Below are experts of layer 5 (counted from 0) of a mixture-of-experts language model. Rows are named router (the router's row for the expert), up (a neuron's input weights, with its number) and show model dimensions 0-255. Each number is 50 + 10 x the weight over its row's rms, rounded and kept within 0 to 99.
After each expert's rows: "mostly gets" lists some tokens that are sent to it at least half of the time. This comes from a sample of Wikipedia text that the model never trained on.

# expert 2
router:57 55 54 61 66 53 53 49 62 56 43 35 62 73 47 55 50 40 40 39 56 64 59 50 48 61 37 71 64 47 42 50 39 43 48 62 46 54 54 50 76 58 50 62 56 55 37 44 53 57 76 45 62 48 43 52 66 49 57 52 46 49 44 45 49 59 59 48 46 47 60 55 50 42 42 58 36 65 56 51 57 66 30 61 74 39 45 40 54 37 41 27 47 40 35 55 27 39 43 43 31 45 48 64 45 40 43 68 48 50 52 54 70 41 48 43 55 51 63 68 43 64 50 62 53 69 44 51 59 53 73 59 46 39 50 58 38 50 54 40 64 47 51 67 47 64 40 51 42 58 68 45 55 29 53 53 40 51 57 64 46 51 48 43 34 53 45 55 54 53 72 45 48 54 55 46 48 68 40 61 43 62 62 70 32 52 52 45 50 53 46 58 50 56 68 50 54 53 40 43 44 67 71 38 59 48 59 52 47 53 65 52 47 60 59 50 43 49 42 51 34 57 29 58 48 41 44 42 74 44 54 48 59 47 59 33 40 53 24 42 40 63 41 43 41 48 56 45 59 53 53 48 52 66 51 59
up0:32 67 47 47 56 40 60 44 61 50 64 37 47 39 51 47 52 55 51 48 55 49 58 44 43 62 73 50 55 60 54 58 31 29 74 44 45 53 51 49 65 42 53 55 38 67 58 42 31 52 61 42 61 52 48 63 42 53 42 38 42 57 62 54 64 57 46 41 49 56 56 50 41 57 60 54 59 68 75 40 48 70 50 38 61 50 49 44 39 43 54 45 51 63 62 54 44 45 57 42 49 48 53 44 62 42 62 45 38 61 58 41 39 35 23 26 52 41 56 49 44 62 45 44 56 69 37 53 52 51 69 49 35 49 56 61 44 53 40 57 44 37 35 66 46 50 61 65 24 52 51 47 53 41 60 59 34 35 47 45 41 48 49 33 50 58 59 40 50 39 51 45 48 49 37 32 59 61 41 46 61 53 46 49 49 48 46 40 44 28 52 26 38 33 37 36 46 68 51 53 54 36 51 44 54 62 42 65 49 34 50 40 54 57 54 52 49 47 44 36 72 48 52 47 51 48 64 60 62 49 49 46 34 36 45 50 60 53 46 38 53 52 68 63 57 28 65 42 47 41 62 33 59 56 51 55
mostly gets: "),", ");", ".\"", " but", "\",", ","

# expert 3
router:42 57 48 45 45 69 53 60 43 55 49 60 38 54 56 44 28 52 55 50 53 48 47 38 54 42 56 54 39 58 63 47 51 47 35 26 53 63 42 50 45 52 51 39 44 57 65 49 60 49 65 55 40 45 56 41 36 54 66 49 40 25 57 56 59 31 49 58 45 54 65 60 54 63 49 57 44 60 43 75 54 50 64 57 47 40 57 56 37 53 47 69 38 45 54 39 42 44 70 59 35 41 48 49 52 47 54 54 33 42 51 48 45 75 39 45 35 33 48 52 54 43 49 53 45 38 68 41 58 58 32 48 53 72 65 43 30 49 43 48 49 53 52 41 57 47 64 46 33 57 77 44 58 56 42 32 53 49 62 43 40 66 59 47 42 51 48 48 53 50 41 67 51 67 58 56 58 63 57 46 50 65 53 42 64 50 44 67 55 47 42 59 38 49 50 45 36 62 63 66 54 41 49 63 35 53 32 42 51 46 54 49 50 42 60 51 45 51 57 76 68 53 61 48 34 42 55 39 59 27 37 50 55 53 42 46 62 58 55 61 59 37 50 66 44 35 53 63 34 40 64 61 27 58 56 49
up0:60 53 56 47 47 50 58 53 54 61 39 55 49 58 42 58 40 46 75 45 61 43 58 53 50 51 66 35 71 60 55 54 48 65 45 40 64 56 33 43 69 36 53 61 56 50 70 40 43 45 52 51 49 45 77 42 43 54 59 52 34 53 48 56 62 24 42 45 51 53 38 42 41 64 36 61 52 53 57 48 42 59 38 25 59 45 41 61 35 58 50 51 46 48 46 56 56 71 65 43 40 29 36 65 40 57 41 50 46 62 52 36 46 47 32 32 53 46 39 47 58 66 34 59 49 59 47 46 41 61 53 46 45 57 59 66 52 56 42 33 36 48 50 62 59 47 54 27 64 71 54 56 50 47 35 58 47 40 54 41 56 53 35 59 54 62 43 46 48 52 36 45 53 65 37 49 47 46 42 32 74 46 39 38 54 58 58 51 44 54 55 68 50 16 52 61 42 50 57 44 44 49 38 51 47 48 26 46 49 51 67 48 60 57 50 51 53 52 52 31 62 37 48 46 41 30 48 62 55 60 42 54 51 61 41 59 57 54 54 47 52 60 60 71 43 34 63 52 53 56 45 57 46 63 50 54
mostly gets: " had", " been", " made", " became", " won", " used"

# expert 1
router:60 49 49 41 46 40 41 45 50 39 68 61 51 57 45 52 64 57 44 58 40 37 49 66 47 45 52 55 54 37 56 56 44 50 57 67 56 44 57 52 53 51 50 38 56 53 64 68 63 47 50 47 55 45 65 55 61 53 22 61 36 75 49 34 52 50 46 47 69 47 35 51 43 44 60 50 51 35 55 49 52 46 43 51 43 44 47 62 52 51 62 75 43 61 44 56 79 60 40 60 50 51 40 50 53 45 54 45 57 73 71 56 41 48 45 53 66 60 37 30 45 66 62 58 58 68 39 49 53 37 42 50 61 61 47 44 44 51 61 57 51 35 54 30 47 38 45 40 73 49 39 53 37 34 58 25 36 53 34 66 65 62 52 52 61 38 59 58 49 55 51 31 44 40 43 52 53 30 57 52 37 64 37 50 65 49 66 45 51 60 51 38 53 61 52 52 66 55 48 39 32 50 54 50 43 48 53 43 48 44 33 34 57 56 53 44 69 58 51 45 43 44 40 51 53 65 47 70 33 57 54 56 54 56 64 74 49 43 49 40 57 57 71 47 60 44 43 45 48 56 45 53 60 36 48 54
up0:49 50 59 71 56 38 47 42 29 51 54 50 45 53 59 35 57 61 55 42 55 53 48 50 41 57 61 64 47 47 47 53 53 41 34 55 52 38 58 32 74 52 41 49 43 44 48 63 52 41 57 46 62 48 46 54 49 45 28 57 50 58 44 32 43 43 55 47 61 60 54 56 40 65 53 43 45 46 56 50 77 47 44 52 54 51 22 46 44 63 43 56 54 39 57 37 70 46 54 40 53 75 24 55 50 59 55 52 45 40 49 55 36 62 34 65 52 58 52 63 30 61 49 45 64 38 65 57 39 53 47 40 52 54 30 54 54 39 57 57 58 42 47 58 45 62 50 52 62 60 54 56 39 43 45 45 66 62 53 52 56 49 48 49 52 49 53 59 44 21 40 40 29 56 42 27 46 55 31 41 41 68 47 54 55 47 39 48 60 49 39 51 39 33 49 63 58 38 40 56 32 38 50 60 34 34 40 56 56 40 61 45 48 37 55 40 51 61 60 45 47 51 59 65 35 74 54 50 54 52 45 51 51 44 49 54 58 39 61 45 49 62 57 43 48 36 39 43 32 63 51 65 62 22 48 47
mostly gets: " its", " The", " public", " her", " His", " New"

# expert 4
router:41 52 41 62 47 63 55 57 45 60 56 36 64 34 57 49 57 51 39 38 26 51 45 43 47 60 53 27 56 68 36 45 39 67 65 54 49 51 50 38 52 26 47 63 43 35 29 51 40 55 34 40 51 43 55 57 48 45 63 38 78 60 50 48 55 59 44 56 47 52 64 59 42 53 52 48 50 56 50 66 46 58 48 64 33 35 57 39 50 57 55 26 64 64 68 46 44 58 55 50 57 57 44 51 57 50 42 58 50 32 34 52 30 54 61 37 56 48 59 38 60 29 43 35 46 38 57 52 38 52 69 60 49 49 60 52 58 50 39 78 47 47 51 58 51 50 45 55 53 55 38 57 59 72 40 69 70 48 27 41 51 46 55 61 57 42 50 64 60 46 20 48 60 45 45 55 52 52 31 51 57 49 54 49 54 66 55 35 46 40 52 66 58 44 52 42 41 48 53 37 61 39 58 62 58 44 49 53 55 50 37 51 51 50 43 36 55 58 35 57 42 53 38 50 56 43 55 65 48 53 43 62 49 45 33 53 51 53 50 47 56 56 44 62 54 60 46 49 57 42 24 34 60 59 46 54
up0:61 59 62 60 72 59 42 45 62 51 51 55 60 54 41 49 51 45 54 48 33 63 55 47 45 54 44 41 52 42 51 61 33 45 58 46 41 52 51 47 42 59 48 60 22 47 49 52 59 48 70 60 44 59 54 29 54 48 62 60 41 54 54 56 45 62 61 23 37 41 49 57 30 45 56 59 55 45 54 49 30 37 71 43 28 47 54 50 58 30 61 57 53 43 45 46 52 37 53 48 27 38 44 54 55 49 42 60 34 30 42 58 61 48 42 57 44 47 60 32 53 59 47 79 63 37 55 65 39 40 67 54 55 68 52 52 53 45 35 75 51 57 49 45 50 51 53 58 53 61 32 55 40 51 62 58 48 62 40 43 46 55 65 72 50 56 34 63 32 59 41 43 56 68 59 47 45 57 56 57 44 46 46 60 73 40 46 33 44 35 45 51 70 66 58 56 49 69 48 63 54 50 64 44 42 48 53 52 51 60 47 51 60 44 58 49 45 62 46 52 39 58 52 57 42 41 59 46 43 50 67 44 51 44 58 56 61 41 31 59 47 47 61 54 47 56 51 41 63 35 46 60 41 53 52 71
mostly gets: " John", " George", " Robert", " Carolina", " David", " Smith"

# expert 5
router:38 42 49 37 41 36 49 46 55 45 33 68 45 29 48 50 64 41 62 53 67 47 58 49 44 44 41 55 48 71 59 49 59 38 41 59 58 39 42 47 38 59 40 36 48 40 38 55 44 46 35 48 48 42 44 55 41 39 45 38 60 48 47 72 37 52 47 41 42 34 39 28 61 60 23 38 46 60 52 43 49 46 57 38 73 51 47 53 73 41 47 41 49 45 29 43 46 45 60 46 66 41 51 52 46 49 54 36 36 36 46 51 66 18 39 65 47 24 57 53 50 50 35 48 50 54 49 47 56 47 51 38 46 41 34 52 55 56 54 42 53 58 52 49 49 59 61 53 33 45 35 60 40 66 45 57 64 40 42 48 45 39 36 60 46 60 44 39 40 55 51 49 47 63 49 41 48 36 61 57 49 34 48 67 32 23 42 56 59 49 51 35 56 44 34 36 54 58 56 56 51 65 55 26 46 57 73 52 58 61 52 47 54 56 59 76 41 50 62 42 58 33 45 61 38 61 51 47 52 57 53 37 56 55 56 48 49 65 51 50 32 50 46 43 55 50 52 50 52 51 58 49 59 44 47 45
up0:54 46 49 69 48 53 55 47 44 37 48 51 34 40 51 43 57 54 32 52 29 57 43 38 44 41 75 38 51 62 48 32 55 46 54 25 58 38 43 49 53 52 61 70 29 35 47 61 66 40 53 61 64 66 60 52 37 48 52 56 43 60 47 45 43 48 29 51 52 40 57 50 54 48 37 42 55 53 44 55 43 49 53 33 39 48 38 46 62 31 51 49 58 47 55 39 63 48 54 33 54 55 59 48 46 68 46 61 63 49 55 66 58 32 56 45 71 54 45 52 57 57 26 50 40 43 45 28 66 53 35 57 37 51 43 56 70 52 57 22 55 49 42 44 56 42 54 41 61 40 37 67 60 63 52 48 48 48 58 54 67 58 24 47 53 29 40 62 55 46 42 55 62 54 49 55 63 44 58 47 53 52 57 39 52 53 51 43 46 59 47 41 47 47 58 52 56 35 56 60 50 38 49 43 41 56 54 52 51 67 41 60 51 58 45 62 56 52 39 57 51 50 54 42 36 60 81 44 66 42 39 35 59 35 44 59 58 47 37 70 46 31 55 50 55 63 37 63 46 47 60 55 56 44 35 40
mostly gets: "\n", "==", "|", " •", " ==", "="

# expert 0
router:59 48 58 63 55 39 57 46 46 44 45 46 52 52 55 55 48 55 48 54 37 55 47 60 53 60 61 36 43 33 35 50 65 57 48 49 37 52 55 56 41 55 55 71 50 60 53 38 45 51 43 55 48 84 47 38 53 53 46 61 45 51 50 49 49 45 52 49 41 65 30 51 43 43 59 52 69 43 55 35 39 46 55 35 46 75 49 51 44 54 55 48 64 55 77 54 54 48 25 45 64 60 60 46 50 61 48 47 74 60 46 45 38 54 64 54 45 83 43 56 55 49 50 36 46 22 45 57 45 45 38 50 46 34 53 45 78 51 50 43 35 57 48 61 46 42 55 60 51 39 47 42 49 46 68 67 44 54 72 47 50 42 46 47 54 60 50 37 42 47 54 49 47 42 46 41 43 61 38 32 67 30 53 41 48 71 45 39 48 50 61 51 42 37 55 62 51 31 29 63 56 51 30 51 51 54 35 60 49 53 59 60 47 38 31 50 47 38 55 39 46 54 77 38 69 53 49 34 44 57 58 40 38 44 54 49 42 31 57 57 48 47 41 43 43 67 49 55 54 52 48 46 51 53 49 41
up0:51 64 36 49 41 41 49 67 55 61 51 51 58 58 41 44 49 54 55 48 43 41 36 50 47 33 51 49 64 47 58 48 55 38 42 51 58 65 49 56 51 48 54 65 61 41 60 32 52 42 46 44 43 62 42 62 54 52 49 35 39 61 52 55 51 35 49 49 47 51 41 48 47 44 54 63 73 47 55 61 62 43 61 47 56 53 47 69 35 61 57 36 48 52 49 45 55 42 61 37 73 55 51 41 49 53 40 28 49 43 50 37 71 57 65 60 45 80 43 49 49 51 56 31 50 38 58 43 48 56 62 42 53 37 39 43 38 44 56 72 61 56 53 66 45 46 67 70 46 72 47 41 54 47 51 49 62 45 45 63 41 34 59 54 42 54 54 48 57 50 47 52 34 42 49 36 42 38 47 64 46 57 51 58 63 58 48 57 37 39 45 48 29 37 50 46 48 25 43 50 43 40 62 56 35 46 38 51 41 56 68 41 46 41 46 39 38 78 59 52 61 54 54 37 44 63 37 55 48 46 64 49 48 47 55 36 38 56 35 41 46 44 45 75 58 52 54 77 42 81 36 45 45 48 35 57
mostly gets: "–19", " season", " century", " football", " League", " life"